Below are experts of layer 2 (counted from 0) of a mixture-of-experts language model. Rows are named router (the router's row for the expert), gate (a neuron's input weights, with its number), up (a neuron's input weights, with its number) and show model dimensions 0-255. Each number is 128 + 32 x the weight over its row's rms, rounded and kept within 0 to 255.
Before each expert's rows: a language model's description of what the expert responds to. This comes from a sample of Wikipedia text that the model never trained on.

# expert 20
It responds to: Pipe separators between table cells, often after numbers, dates or names in stats tables, plus semicolons after dashes or closing parentheses.
router [142 141  82 195 109  86 101 104 131 103  90 114 166 114 120 132  72 102 115 157 229 118 148 121 148  92 177 137 113 134 104 142  84 134 122 127 153 131 128 108 125 133 156 136 115  69 122 138 134  80 109 113 136 190 137 129 134  98 110  99 133 136 148 114 131 126 136 226 185 153 126 146 131 130 145 117  89 156 102 103 123 132 132  84 192  91 146 132 153 109 164  81 134 147  82 154 117 162 135 116 119 139  98 188 120 144 124  82 115 146  71 126  32  99  91 107 126 163 117 173 126 128  90 136 109 111 128 126 136 107 105 169 133  92 116 123 115 171  88 118 128 117 167 120   3  58 161 120 168 116 165  74 105  64 127 125 117 138 227 181 122 131 121 145  88 105 128 116 164 102 144 143 136 132  95 143  73  74 121 102  83 172 122 122 148 102 198 107 181 110 103 128 133  82 125 127 128 101 140 111 130 163 198  59 152 132 112 113 103 121 138  88 148 125 123 132 155  90 115 152  96 135 130 143 156  81 101 122  74 122 134 144   4  92 157 123  86 140 110 141 160 210 107 116 152 157 109 124 174 112 131 129 160 151 108 112]
gate2 [140  82 103 119 185 158  97  80 172 161  95 152 135 143 104  63 124  94 104 203 137 177 127  65  96 138 123 106 130 156 160  65 134 148 110 121  89 109 149 113 156 101 129 129 145 112 146  75 117  91 155  80 161 149 141 111 104 171 150 112 132 237 110  78 137 131 136 136 161 145 153 182 150  83 128 145 102 145 155 109 141 149 162  72  97  87  79  82  96 137 133 106  79 153 159 117 137 196 106 162 156 172  36 122 108 107 183 174 115  88 118 110 148 190  99 109 125 105  95 151  96 156 155  67 140 102 170 142 154 157 149 157 125 115 117 151 112 126  95 131 174  94 111 145 107 121 159 154 122 134 143 114 171  73 187 151 160 128 125 151  99 105  78 100  68 109 164 104 173 117  79 130 115 142 139 170 124 110 147 131 131 126 170 121 150 171 146 154  96 114 143 114 194 142 106 119 151 137 102 161 152 152 187  94  99  76 147 145 161 122 135  69 148 134 114 180 137  66  75 122  86 127 135 148 153  92 126 129 155  96 179 130  68 102  83 120  96 159 159 135 157  95 133 135 113 197  42 137  83 110 109  84 121  89 115 134]
up2 [ 80 111  82  90  79 146 108 117 102 140 139 120 119  94 132 197 147  52 134 186 128 171 187 141  89 119 135 151 139 111 155 172 151 160 159  97 146  89 143 100 136 114  92  97  86 134 100  29 124  94 135 102 168  96 124 105 112 135 135 170 134 131 101 151 208  99 141 165  31 140 157 152 114 153 106 143 120 191 105 120 148 119 152 106  76  95 127 114 125 110 177 108 106 166 178 135 141 145 155 134 154  88 176 138 132  71 125 144 155  75 119 135 145 131  93  63 164 132  94 123  92 142 142  75 134 134 138  70  52 146 142  97 112  82  92 189 135 157 175 127 165 106 164 162 166 107 144 140 136  94 126 174 119 149 169 129 116 187  90 150 145 110 144 127 131 150  98 125 152 110  51 138 152  91 183 112 128  87 117 145 113  90 132 198 103 126 158 114 151 162 121 162  81  92 125  96  92 126 127 145 139  70 200 164 113  89 149 141  98 123 167 128 153 119  97 142 179  93 101 148 154 121  97 123  89  77  94 123 198 111 119 138  86 126 128 148 143 180 185  99 127  79 121 106 146 167  70 121 141 173  91 110 114 159  89 124]

# expert 62
It responds to: Last digit of a year or number after other digits, mostly in tables, as in 195'9', 201'3', 188'3'.
router [132 235 109 137 126 118 116 131 130 110 123 129 111  57 129 141 101 141 143  85 144  99  74 114 143  28 133 131 136 100  89 134 109 120  74 156 132 145  87 125  73 112 155 214 133 135 161  83 173 110  97  97  87 130 115  53  82 125  42 197 185 182  55 123 127 137 117 140 138  83 126 130 163 119 138 111 122 181  79 107  87 201  53 109 130  97 148 159 133 110 137 110 116  77  91 142 159  63  71 138 177 133 166 140 130 174 126 134 145  90  85 195 108 106  77 124 120 147 149 113 140  89 145 105 117 102 148 143 155 108  64 148 115 118 135 102 103 114 121 140 160  85 172 163 125  92  97 166 139 156 137 130  93  83  90 132 111 121 143 125 103 135 108 138 120 118 136  90 148 121 144 182  85 121 108 175  77  87 121 112 132 129 146 112 164 118 152 109  97 131 133 152 155  87 108 130 173 111 135 144 162 162 153  67 151 163 121 111 152 157 125 149 102 108 133 127 137  89 113 153 109  70 126 155 115 121 120 146 179 136 120 171  98 132 186 151 156  82 100 143 122 136 209 108 175  63 140 114 107  98 135 121 170 129 129 206]
gate2 [132  92 136 199 120 125 144 118  85 123 101 136 194 149 153  68 103 140 131 122 146 145 184  92 141 119 149  78  96 157 169 107 149  66 162  69  73 160 104  78 145 135  71 144 141 118 100 148 173  93 112 123 112 130  91 134 161 104 130 116 132 203 142 115 176 163 152 148 134 127 131 193 138 137 102  69 151 172 110 171 114  65  79 127  61 152 137 122 109 131 152 137 151 129 131 122 148  96  90 136 133 154 180 196 119  69 121 106 123 110 141 125 157 148 142 120 119 178 100 142  80  88 159 151 162 165  61 133  79 111 129  92  97 153 163 139  83 143 103 104 140 103 118 150 138 150 140  90 149 125 134  73 141 177 117 143 108 194 129 148  85 178 116 109 143 184 173 168 113  65 105  65 123 100 111  96 152 114 113 104 158 152 132 108 117 140 146 143  91 131 144 126 124 142 148 201 109  68 129 140 124  56 122 121 100 124 136 149 146 181 148  53  91 113 187 118 115 130  71 183 131 184 106 140 113  95  91 112  80 104 178 166 150 156 146 160  53 132 142 184 179  89 122 114 125 111 167 145 181 133 127 115 157  75 179 133]
up2 [ 77 136  89  86 118 122 142 107 125 141 153 173 137  98 158 113 124 105 136 186 154 169 178 110 129 175 105 137 116 103 140 110 150 131  87  99  72 106 152 142 129 147  55 165 135 131 191 151 137 139 103 104 119 106  85  52 102 108 141 114  94 139 129 124 143 178 128 133  83  93 126 188 115 126 126  89 130 180  98 157 119  56 132 210  60 130 178  76 151  91 153 155 180 167 177 116 116  61 185 141 105 137 144 103 146 111 112 109 107 138 110  90 161 173 210 120 124 158 156  95 104  97 129 152 107 192 148 123 157 140 134 101 177 150 191 119  78 105 169  74  92 100 157 126 135 148 127  91  56  60 106 129 115 131 108 124 132 125 167 138  29 135 122 130 139 143 117 182  82 125 106  71  53  99 131 139 111 174 157 160 112 113  85 117  93 122 204 171 148 129 175 138 163 199 132 132 106 130  98 134 143  92 101 110  96 127 121 116 117 116 100  72  94 146 129 104 142 122  91 104 106 111 106  51 137 139 146 129 150 147 122 117 102 136 136 160 127 170 199 181 138 112 148 122 116 123 110 118 109 162 136 144 179 104 143 161]

# expert 38
It responds to: Short vowel-consonant pieces inside names and words after a capital letter, such as K-ow-alczyk, Broxt-ow-e, N-orf-olk.
router [117 131 146 119 108 136 130  82 152 106  82 129  86  91 134 155 139 137 117 151 144 120 106  68 148  88 114  65 126 115 140 155 128  61  86 157 133 123 124  84 157  64 124 197 127 112 126 146 220 135 102  98 140 149 161  64 155 134 102 120 129 112 113 158 131 207 127 126 128  92 110 115 134  98 120 167  94 117  88 123  81 142 104 105 134  94 145 185 219 151 116 111 153 126 150 137 123 111 123 102  78 182 145 153  98 158 116 134 114  76  96 125  83 116 134 134 117  96 173  94 101  93 118 147  81 121 132  89 173  79 152  78 140  95 177 111 109 139 158 163 147  94 116 187 144 135  91 116 100 117 146 100 124  28 122 166 119  62 181 130 117 164 135 203  84 128 146 144 135  83 161 196 129 171 106 158  49 126  98  96 104 202 145 141  99  90  84  90 124 116 127 146 151 138 101  51 123 150 142 138 232 100 132  88 140 145 118 170 109 216 139 130 135 119 134 142 144  98 115 157 116 124 151 137 165 133 161 133 145 107 118 159 129  99 137 160  49 147 114 141 121 156  87  97 144 108 154  61 115  94 123 114 154 124 120 108]
gate1 [114 196 100 145  55 155 135  69 173 154 153  98 161 140 152 118 134 116 141 133 138 148 111 111 146 132 135 145  87 131 129 120 157  93  81 105 110  98 158 171 209  78 147 118 129 128 115  79 170  81 133 109 127 104 151 100 130 121 128 149 118  79 151 143 129 168 136 139 159 122 123 110 141 161 176 165  78 107 117 108 159 137  86  39  88  43 106  49 118  87 141 142 128  79 115 123 177 111  62 184 130 165  99 143 152 156 132  82 170 173  95 126 114 119 139 128  84 143 107 149 144 164 117  84 107 148 195  75 129 140 135 165 120 144 140 125 141 130 126 151 104 141 110 147 127 132 174 176 105 108 129  93 119 120 130 155 139 118 167 130 140 127  96 174 124 132 121 113 131  99 224 216 189 158 114  93  59  77 148  87 166 135 132 126 116 150 103 119 194 149 122 113 163 158 149 138  86 174 148  99 146 101 176 158 119 105 147 191 123 137  89 147 135 133 158 163 134  63 145 182 171 144 161 121 120  87  93 223 122 179 114 176 108  95 112 162 148 144 148 129 139 107 156 110 108  40 154 149 131 154  94 110 153 139 119  81]
up1 [199 141 145 107  56 100 128 146  99  75 150 106 122 131 143 217 180  69 146  97  94  82  97 157 185 113 116 131  55 159 167 116 163 100 143 193 167  85 125 133 160  88 116  60 100 159 102  75 155 191 135 150 169  91 118  91 193 139 170 143 141 148 139 126  92 170 149 133 109 105 116 132 124  81  73 187 164 170 136  94 138 114 133  91  71 164 141 151 112 112 191 131 125 141 122 158 129  98 129 108 116  97 150 126 139  97 102  89 132 146  65 100  84 161 101 164 145 118 123 143 120 150 104 201 142 114 112 108  93 182 140 123 186 178 133 169  85 116 179 109 122  87 118 132 105 155 134 148  78 138  79 167 170 136 105 148 131 189 168 170 147  92 123  95 115 110 116 166 110 140 137 113 102 157 173 105 159 173 129 180  92 128  82 171 198 113 103 130 156 123 161 131 157 157 109 145  96 133 106  97  97 150 107  79 202 130 166 116 172 106 136  86 163 111 136 102 112 118 188 178 148  90 161 181  83 156 147 148 152  89  83 128 159 150 158 148 151 107 172 131 114 107 138 164 146 143 103 133 154 133 142 136 157 144 129 155]

# expert 61
It responds to: Short letter pieces ending Slavic, Turkic and South Asian surnames and words, as in Kutuz-ov, Iakov-lev, Allahverdi-yev, Mahade-v.
router [154 151  75 125 123 132 137  79 108  91 109 114 156 109  89 200 127 134 116 128 114  94 158 109 151  11 141  83 190 122 126 181 115  70 125 154 122 127 169  91  78 167 131 130 115 116 190 125 186 118 141 110 152 136 134 131 130 128  97 158 134 212 128 129 146 115  53 140 177 113 120 135 101 106 207  79 103 181 102  93  96 156 125  80 135 138  81 137 104  99 106  81 104 145  93 129 175 193 134 119 145 168 156 223 147 156 131  64 138 118 107 153 109 132  78 110 159 120 154 148  71  78 127 164 165 120 137 146 128  95  87 116  84 127 139 164 106 152 124 138 168 152 136 107 125  82 139 129 229 143 132 105 119  79 122  86 118 141 110 107  93 116 133  83 104 153 136  52 141 115 122 123 100 132 148 153 165 127 142 129  92 219 151  83 139 103 164  96 105 102 163 118 175 132 133 125 126 103 131 112 129 173 137 134 121 160 133 132 121 134 157 110 107 113 105 169 163 128 105 139 137 135 145 196  94 132  95 159 171 159 130 135 111 148 143 182 180 113 111  74  97 121 231 108 154 101 132 118 100 102 149  98 189 134 134 141]
gate1 [132 121  79  98 143 132  43  94  90 145  93 113  89  63 118 136 192 138 130 168 144 130 124 142 127 101 151 119 157 154 122 109 113 120 127 139  98 131 196  67  82 205 174 141 120 108 115  66 128 146 130 135 133  98 194 130 158 137  59 134 136 165 135 144  96 123 117  68 138 117 130 136 132 175 140 182  92 159 119 116  89 106 145 163 131 124 129 111 115 145 149 115  92 147 117  91 138 170 102 129 150 103 157 140  55 101 135  72 148 123 185 171 140 127 116 140  95 130  70 104  67 170 139 123 183 157 131 147 137 127 155 113 144 151 120 181 120 118 146 182 168 106 128 151 189 101  38 133 143  77 115 170 132 179 158  47 105  83 109 133  93  94 112  95 127 126 137 108 125  82 126  97  91  88 106 139 153  94 114 123 106 130 118 153  89 134 130 179 135 106 120 123 137 112  76 138 126 133 157 123 137 161 136 132  51 126  73 133  73  11 101 136 110 162  94 128 128 129 138 164 186 130  98  86 128  92  76  66 152 132 138 102 109 125 159 169 162 125  64  87 116 120 142  77 102 130 192 144 135 133 109  90 187 100 176 149]
up1 [123  89 109  87  75  53 128 133 118 132 164 126 100 167 207  75  93 132 148 154 131 180 140 113 153 151 126  98 182 111 109 114 132 111 145  87  77 153 150 169 132  98 126 119 132 166 126 142 142 151 115 131 106 140  94  54 130  84  82  91  31 100 114  93 137  95 126  99 113 174 138 144  87 163  74 180 118 118 145 161  99 146 160 163  55 138 147 109 160 113 172 186 118 146 175 176  72 126  72 180  95 133 183 125 147  84 124 102 129  93 151 120  92 155 159 123  42  92 112 159 112 125  95 138 152 137 162 128 122 129 103 103 152 140 128 164 145 128 119 111 174 140 176 177 120  97 122 127  84  39  91 112 183 146 121 165 117 136 121 118 116 151 111 157 130 142 158 148 140 121 179  66 141 129 143 127  84  99 123 138 103 146  99 201 121 189  56 114 165 185 133  99  95 100  95  70 102 164 107  95 171 129 114 142 120 138 146 164 136 191 160 139 159 158 149 150 157 152 116 128 126 110 122 147  98 136  87  80 116 136 146 155 122 147 137 177 141 120 135 143  97 121 148 133  93 213 180  89 161 139 153  81 178  89 162 109]

# expert 25
It responds to: The space token before a year or day number, especially after a month name or "In", as in "July 1976", "In 2015".
router [135 130 145 123 120 114  82 141  61 143 128 152 101 115 112 129 104 110 138  55 136 130  78 107 119 117 195 127  98 129 175 157 141  53  86 149 139 142 144 134 115  67 131 144 118  91 167 103 126  89 140  94 124 115 143  96  88 130 126 161 193 122  69 154 163 135  98 247 159 105 109 157 141  84 210  95 113 129 114 140 107 167 148 118 172  88 149 120 146 214  95 103 126 135 142 170 162 126  84 149 119 134 170 128 104 154 156  52 145 148 123 179 133 104 136 127  85 170 155 109 115 133 120 141 126  97  49 127 155 127 108  90 139 130 225 149  73 129 109 160 133  99  78 121 140 115 142 124 149 189 163 122 106  99 105  96  99 134 131 100 103 147 101 183  94 157 195 119 143 109 142 121  38 125 160 148  73  71 149 119 113 124 151 101 142  89 134 102 138 120 151 159 130 103  94  94 169 127 152 126 174  88 133 100 117 128 146  96  49 138 154 116 134 123 117 178 122 125 127 140  59 137 182 156 176 125  85 182 172 139 116 183 132 120 175 145 143  99  80 106 134  98 179 122 162  87 106 111 117  80 124  99 149 161 142 141]
gate1 [161 105  71 161  90 147 128 154  82  55 123 132 111  94 126 131 150 119 143 134 143 108 166 103 151 152 115 116 159 193 153 135 157 175 134 175 138 119 194 152  86 162 110 122 119  70 143 126 130 142 173 194 113 143  74 142 132 119 185 168 116 142  81 124 131 141 124 111 153  86 131 204 132 145 110 147 137  97 133 106 118 138 132 157 145 191  95 116 160 120 157 102 117 134 131 120 152 190 136 119 183 188 162 156 148  87  84 110 158 144 155  94 142 126  96  92 114  90  87  85 131 136  77 156 120 173 142  70 120 144 101 112 104 166  83 148 154 141  55  96 118  98  93  82 105 111 100  69 181 119  54 158  68 155  92 105 129 153 124 105 135 147 146   5 100 117 111 139 146 167 170 130 142 176 129  86 136 121 151 151  63 144  91  80 117 154 151  74 138 194 114 154 125 162 179  81 142 133 157 124 118 141  98 120 140 163  82 113 114 151 126 140  94 123 202  76 109 155  76  56 147 162 140 139  98 147 113 113 164 150 124 152 108 109 111 183 164 139 178  59 138 110 135 131 156 182 110 116 131 114 162 124 140 153 130  88]
up1 [127 138  86 114 180 110 121  99 114 145 133 153 137 148 127 136 125 145  94 146 102  84 114  95 176  48 162 115 137 119 152 120  97  62 107 156 103  94 100 184 143 135 155  99 176 153 125  91 164 206 125 160 146 133 134 114  81 142 171 104  87 103 107 181 122 135 117 134  99  78 111  42 114  44 169 127 158 130 104 146 157  67  34 126 106 121 108 134  74 150 114 154 164 112  92 129  96  75  84 108  83 108  87 176 130 118 152 121 122 132  57 125 127 167 140  99 150 116 134 117 126 166  55  89  77 161 116 167 175 119 131 150 121 112 146  79  87 136 191  91 105 131 149 135 132 155 112 140 115 132 159 156 200 135 166 140 168 142 114 117 117 138  96 128 189 143 117 234 205 147 127 145 124 152 153 104  72 188 105 191 137 147  92  80 143 128 119 115 129 135 150 110 198 110 197 199 153 142 132 120 143 158 142 131 111 111 125 156 152 120 114  98 120 115  98 126 111 146  70 161  72 153 131 129 143 104 155 158 116 130 118  97 128 152 107 157 117 121 152 189 112 104 158  67  98 180 111 111 144 118  91 141  94 128 152 153]

# expert 8
It responds to: Plural nouns for groups of people or things, often after many, other, some, as in patients, members, students, cities.
router [151 136  96 148 172 103  87 130 103  88  93 136 133 126 114 152 156 105 175 144 192 117  66 116 169 112 138 135 103 132 146 162 120 104 140 125 122 126 107 122  90 144 125 178 119 105 118 101 181  61 179 112 108 114  90 132 116 119 121 169 142 182  81 162 117 154 127 130 175  92 113 154 180 151 146 122  82 113  97 142 106 134  44 137 163 127 111 126 104 106 115  81 136 125  91 170 101 112 129 133 131 140 117 145  56 127 156  94 171 136 119 117 110 144  93  66  88 147 130  85 171 136 127 123 122  85  73 142 109  31 120 157  74  71 131 131  67 138 129 142 166 161 160 155 116 113 139 165 208 135 149  73 108 135  99 159  50 147 156 163  70 120 117 120 132 110  57 105 150  81 117 121 106 131 126 125 109 142  91 121 145 171 144  95 188 135 133 144 147 138 146 208 163 108  70 152 148 176 160 158 149 196 177 115 139 142  56 159  96 138 117 138 157 124  96 168 150 114 117 173 105  85 146 200 138 132  80 135  63 121  99 165 121 159 176 131  95  96  65 165 131 106 178 136 152 150 142 152 100  94 119  49 175 142 107 148]
gate0 [109 129  96 109 174 178 137 119 177 158 151 105 166 147 156 144 111  99  77 176 135 138 172 104  75  96  57  83  78  95 141 111 159 125 148 134 164 114 117 130 131 138 117  94 141 112 110 158 140 150 165 173 183  95 146 103 114  93 140 162  88 142 128 126 178 167 108 104 104 132 165  81 140 124 118 138 108  78 141 162 158 181 162  54 112  74 149 148  96 157  90 157 115 155  90 113 154 125  74 134 159 134  20  94 122  98 118 172 146 108  83 149 151 160  98 135 204 124 124 111 111 163 142 104 143 134 119 116 165 150 171 134 155 145 147  70 145 102 127 138 125 129  79 184  68 192 131 125  95  75  69 143 192 104 136 121 144 130 103 121 142 115  74 132 121 134 145 139 170 168 102 123 152 136 109 137 110 222 102 160 127 140 137 151  78 105 166 137 177 115 110 146  92 111 130 197 157 138  85 111 154 108 101 105  71 105 227  96 101 126 120 108 132 194 156 159 151  69  95 105 157 131 120 106 151  96 143 120 174 122 176 121 105 140 120 106 139 149  94  92 170 103  80 164 148  66  96 114 112 108 136 193  83 139  92 122]
up0 [136  65 126 103 141 113  89 137 143 128 147 122 126 112 101 144 148  85 141 161 159 215  89  99 177 148  74 105 134 142 185 194 139 127 133 127 156  98 185 105 120 112 139 147 153 119  92 131 112 148 107 143  88 159 138  83 132 188 136 132 125 195 167 131  83  78 104  71 151  61 113 113  94 148 175 104 156  49  68 119 111 177  94 138 148  86  96  88 122 123 130 146 165 167 176 137 136 128 203 119 122 143  92 161 112 117 151 166 120 148  84 104 141  77 128 140 148 199 131  85 125 132 118 152  80 130  95  98 155 155 146 184 118 106  93  89 138 121 158  93 105 116  76  92 108 119 115  80 146 120 130 143 209 102 128 103  95  90 140 140 116  90  97 155 132 112  55  97 128  95 131 104 114 120 134  97 142  94  85  81 114 188 128  92 110 109  66 188 169  83 143 162 117 138 115 161 126 158  89  80 130 200  84 127 171 132  53 134 138 137 108 127 162 103  91 152 131 150 147 156 114 112  76 157  77 167 111 145 106 167 163 160 174 111 132 127 129 161 119  74  58 131 132 132 122  97 125 202 119 140  89 110 133  91 143 161]

# expert 34
It responds to: Capitalized first pieces of proper names and placenames that continue in later tokens, such as Barnet, Mullan, Hill, Hall, Rock.
router [171 115 142 139 118  70 158 146 108 105  90 178 109 100 115 154 118 135 177 139 119 120 126  81 161  78 149 139 128  96 165 157 141 131  95 188 157 156 143 142 122 108 131 168 150 101 118 132 196 129 161  99  86 112 156 132 153 144 102 122 152 115 112 195 135 126 121 153 206 117 102 123 187 112 138  91  60 182  96 114 128 133 151 115 117 112 122 155 168 136 129  88 152 122  88 136 153 154 136  82 157 175 104 151  86 124 154  72 116  87 119 134 113 115  62  60 131 160 136 196 128  76 126 148 137 108 109 108 139  74 102  92  89  68 151 128 130 138 124 133 159 104 126 148 148 120 154 134 154 118 136 111 107  17 121 154  83  99 161 128 101 165 104 166 131 119 108  94 179 132 157 176  97 180 108 145 159 118  86  67 102 168 124 117 129 112  62  98 177 113 166 128 214 130  66  79 182 102 127 153 205 106 140 131 110 158 119 168 145 233 118 138 129 127 188 124 133 111  73 146 137  88 152 184 141 141 123 108 113 160 104 140  96 118 177 175 144  90  93 131 115 143 110 130 137 151 129  71 137 107  73  94 152 158  93 183]
gate0 [169  87 106 145  84 145 126 158 134 117 154 112 150 117 151 106  88 185 155 157 157 135 116 130 152 183  91 124 153 106 181 157 102 154  82 123 120 169  66 118 183  74  93 123 211  82 114  76 158 150 139 121  82 157 121 111 167  47 172 103 132  76 107 148  95 139 148 108 192 184 149 127 149  59 110  90 125 139 112 165  89 129 108  84 135 131 123 110 108 128 196 193 148 124 142 108  90 127 131 128 165 132 126 109  92 158 124 139 113 140 134 126 198 135 126 105  74 191 140 147 159  68  94 121 126  84  76 109  85 210 132 150 135  97 142  81 130  62 131  50 118  92 103 122 136 116 121  69  97 162 183 149 111 139 117 104 118 121 190 145 129 159 162 113 141  99 129 138 121  78 172  86 132 134 113 145 158 106 106 109 215  81 137 129 149 159 114 148 127 158 132 107  95 159 158 152 157  84 116 166 156  87 147 130 121 169 181 126 220 163 123 128 121 131 165 141 104 133 151 121 120 137 119 102 167  85 121  85 121  78 143 108 148  81 140  85 146 104 139 136 117  90  84 150 153  94 148 135 135  84 130 155 213 119 149 141]
up0 [ 94 114 117 120  68 132 138 118 145 145 184 164 200 123 159 137 104 156 162 186 173 136 125  89 126  97 106 101  83  92 138  92 136 138  98 172 143 194 114 187 156 126 136  79 157 112 149 105 151 141 155 153 108  87 125 119 173 120  54 141 123  76 119 170 145 148  81 141  65 112 108 118 139 153 144  95 121 141 134 182 141 182 135  82 117 172 113  94 123 115 124 139 152 134 128 141 105  82 183 202 140 153 152 154 172 105 104  99 164  77 131 103 121 161 142  50  95 149 129 144 127  81 156 155 155 115 139  65 173 114 146 138 104 151 176  72 168  67 132 149 155 142 100 127 127 131 179 128 123 131 147 149 131 152 130 160 122 131 112 117 139  61 137 153 138 180 142  85 118 167  98  96 131 132 103 182  99 201  72  75 163 112 170 172 119  82 138 133 160 162 154 136 196 187 138 157 139 108 200 109 134 159 130 159 103 145 120 149 145 230 163 139  64 183 177 120 112  96 134  89 120 117 171 135 127 106 132 108 198 142 151 120 142 112 113 145 181 116 107 142  81 131  91 105 154  86 165 125  82 132 114 107 140 163 140 181]

# expert 59
It responds to: Non-breaking space tokens after a pipe, colon or comma, before numbers or scores in tables and lists.
router [184 149 134 141 155 138 114 134  51 137 109 164  78 103  90 139  60 122 163 104 141  98  71 101 140 131 159 121 108 134 106 178 120  87  86 134 140 152 145 135 146 147 125 144 101 117 128 121 131  82 142  98 153 133 136 108 103 141 128 124 174 136  74 134 137 142 153 201 191 104 128 150 167  50 227 179 130 114  91 112 131 125  94 125 135  89 148  93 114 142 115 109  95 140  59 163 172 142  97  42  81 139 112 127 134 189 141  68 186 123 126 184 114 129 116  98 171 131 123  91 115 133 119 134 118 108 126 150 109 130  63 103 120  82 112 131  91 144  79 135 129  78 114 126  91  22 143 118 160 128 131 123  30  68 129 127  82 118 146 117  92 146 107 124  60 152  91 122 142 152 132 139  91 129 191 106 145 122 119 129 106 146 127 100 108 143 111  99 148 108  95 153 152  74 117  50 109 112 158 134 165 115 167  44 112 125 117 121 114 143 130 130 144  41 114 165 132 117  91 155  85  84 215 156 158 136 116 133 113 124 119 161 115 159 181 132 145 115 126 130 139 141 186 130 166  78 126  64 114 106 134 101 132 170 117 123]
gate1 [165 191 131 152  96 131  10 105 118 114 119 191  64 146  78 148 137 113 105 125 147  48 134 136 103  99 156 153 102  79 130 144 155  74 134 241  76 121  91 124 131 135 120 142 141 126 126  83 124 113 103 171 125 158 136 137 131 111 117 145  92 113  98  98 172 191 178 136 183 111 170 128 120 104 158  97 134  86 137 151 127 108 126  92 129  98 175  77 118 182 125  83 157 190  58 199 111 151 133 138  92 140 146 112 137 180 141 131 133 146 147 227 154 152 138 147 128 160 104 138 144 111 126 148  85 185 142 141 128 147 104 141 104 100 142 155  98 129 127 181 176 107 123 155  75 126 192 101 129 141 145 111 127 169  99  94 115  86 176  97 155 196 106 135 183 115 112 154 165 108 165  88 171 175 144 140 174 119 124 138 163 106 160 121 153 136  93  97 132 134 144 111 108 154 121 104  90  72 124 108 166 114 164  70  97 145 170 127 118 141 132 159  73  82 111 128 162 124 124 181  80  97 125 151 153 185 133  88  52 119 116 138 111 145 141 129 128 100 115 142  99 128  95 124 151 124 126  83 143 139 141 208 123 152 163 112]
up1 [113 115 193  87 156  94 160 148 133 123 113 107 153 128 149 162 102 152 123 119 155 153 145 131 128 123 139 144 156 114 182 105 102 171 125 103 117  89 160  73 133 103 133 107 132 132 128 138  95 157 166  92  75 114 150 109 145  87 117 150 188 153 167 151 159 103  63  80 108 112  68 147 112 121 108 166  97 151 121  79  82  86 162 156 161  74 122 143 130 117 158 136  59 106 175 164 142 144 109 148 208 101 190 120 125  64 132 130 104 102 114  96 111  92 145 133 114 108 102 154 117 126 141 144 106  42 162 162 187  68  88 137 174 217 126 123 173 186 121 132  72 154 165 104 177 123  91 170 120 135 111 107 112 149 103 154 121 147  90 143 175  65 170 120  92  92 146 118 122 119 114 128 117  52 122 148 109  76 107 100 113 168  71  96 195 131 142  85 176  89 183 100 189 110 117 132 172 146 138 113 122 126  99 178 113 164  99 102 115 114 157 100 105 183 125 118  91 154 158 117 133 106  87  88  52  89 127 114 139 167 137 152 145 163 120  98 117  99 105 115 142  87 176 105  83 111  86 121 131  60 103  84 182 121 128 148]

# expert 29
It responds to: The digit 1 anywhere in numbers, especially years, table scores and decimals, such as 1921, 1.1, 1–1.
router [177 161 117 166 143 104  86  85 101 121  87 114 131 111 130 147 119 144 150 147 139  71 126  98 131  34 144 130 141 143 150 131 124  96 106 124 165 121  98 107  65 136 199 230 101 132 158 134 163  71 122  97  91 189 122 104  76  59 101  82 156 182 121 125 164 147  69 127 151 101 133 153 167 104 163 139 101 171  55 127 118 131 125 108 118  62 158 123 136 172 162 117 128  70 112 154 145 167  92  82 100 172  81 151 138 147 131 148 120 126  19 218 111  91  79 108 102 145 131  96 155 120 152 177 115 147 127 120 131 143 145 151 143 132 186 144  62 141 118 157 152 138 153 157 119 127 118  97 101 168 138  39  64 127 107 131 127 104 146 108 129 145 122 159  79 127  88 122 181 138 197 189  55 137 111  84 141 126  97 125 116 132 133 103 123 102 167  90 124 103  96 138 175 139 124 134 137 179 144 142 146 160 146 132 205 171 105 117  91 138 113  86 116 133 136 164 160  76  75 132 118 137 115 169 130 127 120 148 149  79 114 194 114 146 158 142 119 107 122 169 153 138 122 124 167 106 136  93 134 106 127 115 125 121  95 139]
gate1 [ 76 164 137 154 121 155 138 113 166 181 164 159  77 158 152 166 125 154 140 127 100 136  61 123 127 132  72 163 110 107 146 128 121  88 132  77  86 118 144 142 138 143 134 101  98  82 157 196  88 129 107 232 122 165 194 115 155 112  61 164 112 111 144 132  73  98 135 115 111 111 129 138 118  96 185  93 126 149 120 160 111 101 160 127 162 135 151 141 136 150 121 198 105 157  73  97 146  90 150 133 165 145 105 138 111 204 138 169 107  83  93 126 138  79  97 146  57  44 151 124 114 117 142  76 140 105 182 148 141 157 141 181 115 133 121  98 238  97 111 133 135 110 129 128  91 154 147 135 112 120 161 152 121 137 118 125 167 143 101 100 120 137 184 138 154 142 146 139 124 102 110 165 161 142  61 183 129 120 106 159 102 167 151 165 113  75 206 147  94 168 132 134 124 106 106 144  80 138  84  83 146 100 106 155 192 150 117 172 143 171 149 152  91  94 102 121  83  89  86  71 137  94 108 141 103 167  79 155 171  95 113 156 158 101 138 120 150 142 132  75 122 188 127 134  97 115  96 132 124 101  64 180 100 129 149 128]
up1 [114 159  70  73 172 148 138 106 127 158 139 169 112 137 133 176 148 169 138 157 153  99 134 123  98 135 124  88  90 135 148 105  99 125 105 119 145 121 157 128 134 141 155 160 115  98 167 141 145 121 146 119 130 135 151 150 132 129 146 133 162 102 184 115 179 176 161 141 136 120 114 152 119 129 115 122 149 145 127 134  76 138 139 156  86 177 134 144 149 175 164 166 144  83 109 104 165 147 146 144 184  99  95 190 148 164 131 137 132  81 164 102  98 169 118  79  68  77 137 132 155  92  84 111 145 225 113  79  99 129 156 208 134 118 141  75 146  77  20 166 138  59  71  93  66  84 115 131 111 144  72 176 174 124 165 113 140 119 103 100 169 124 151 125 109 147  69 112 124 129 146 153 166 145 106 128 103 109  89 166  82  81  95 147  94 102 152 104  66 130 148 150 150 100 139 161 108 146  84 156 130 140 124 148 122 172 168 158  85 176 130 142  66 174 143 106  90 142  14 106 141 168  88 123 129 177  71 124 205 112 112 137 111 120 112 169  57 116 156 101 126 156 134 113 126 122  86 106 140  96  86 149 142 114 151  85]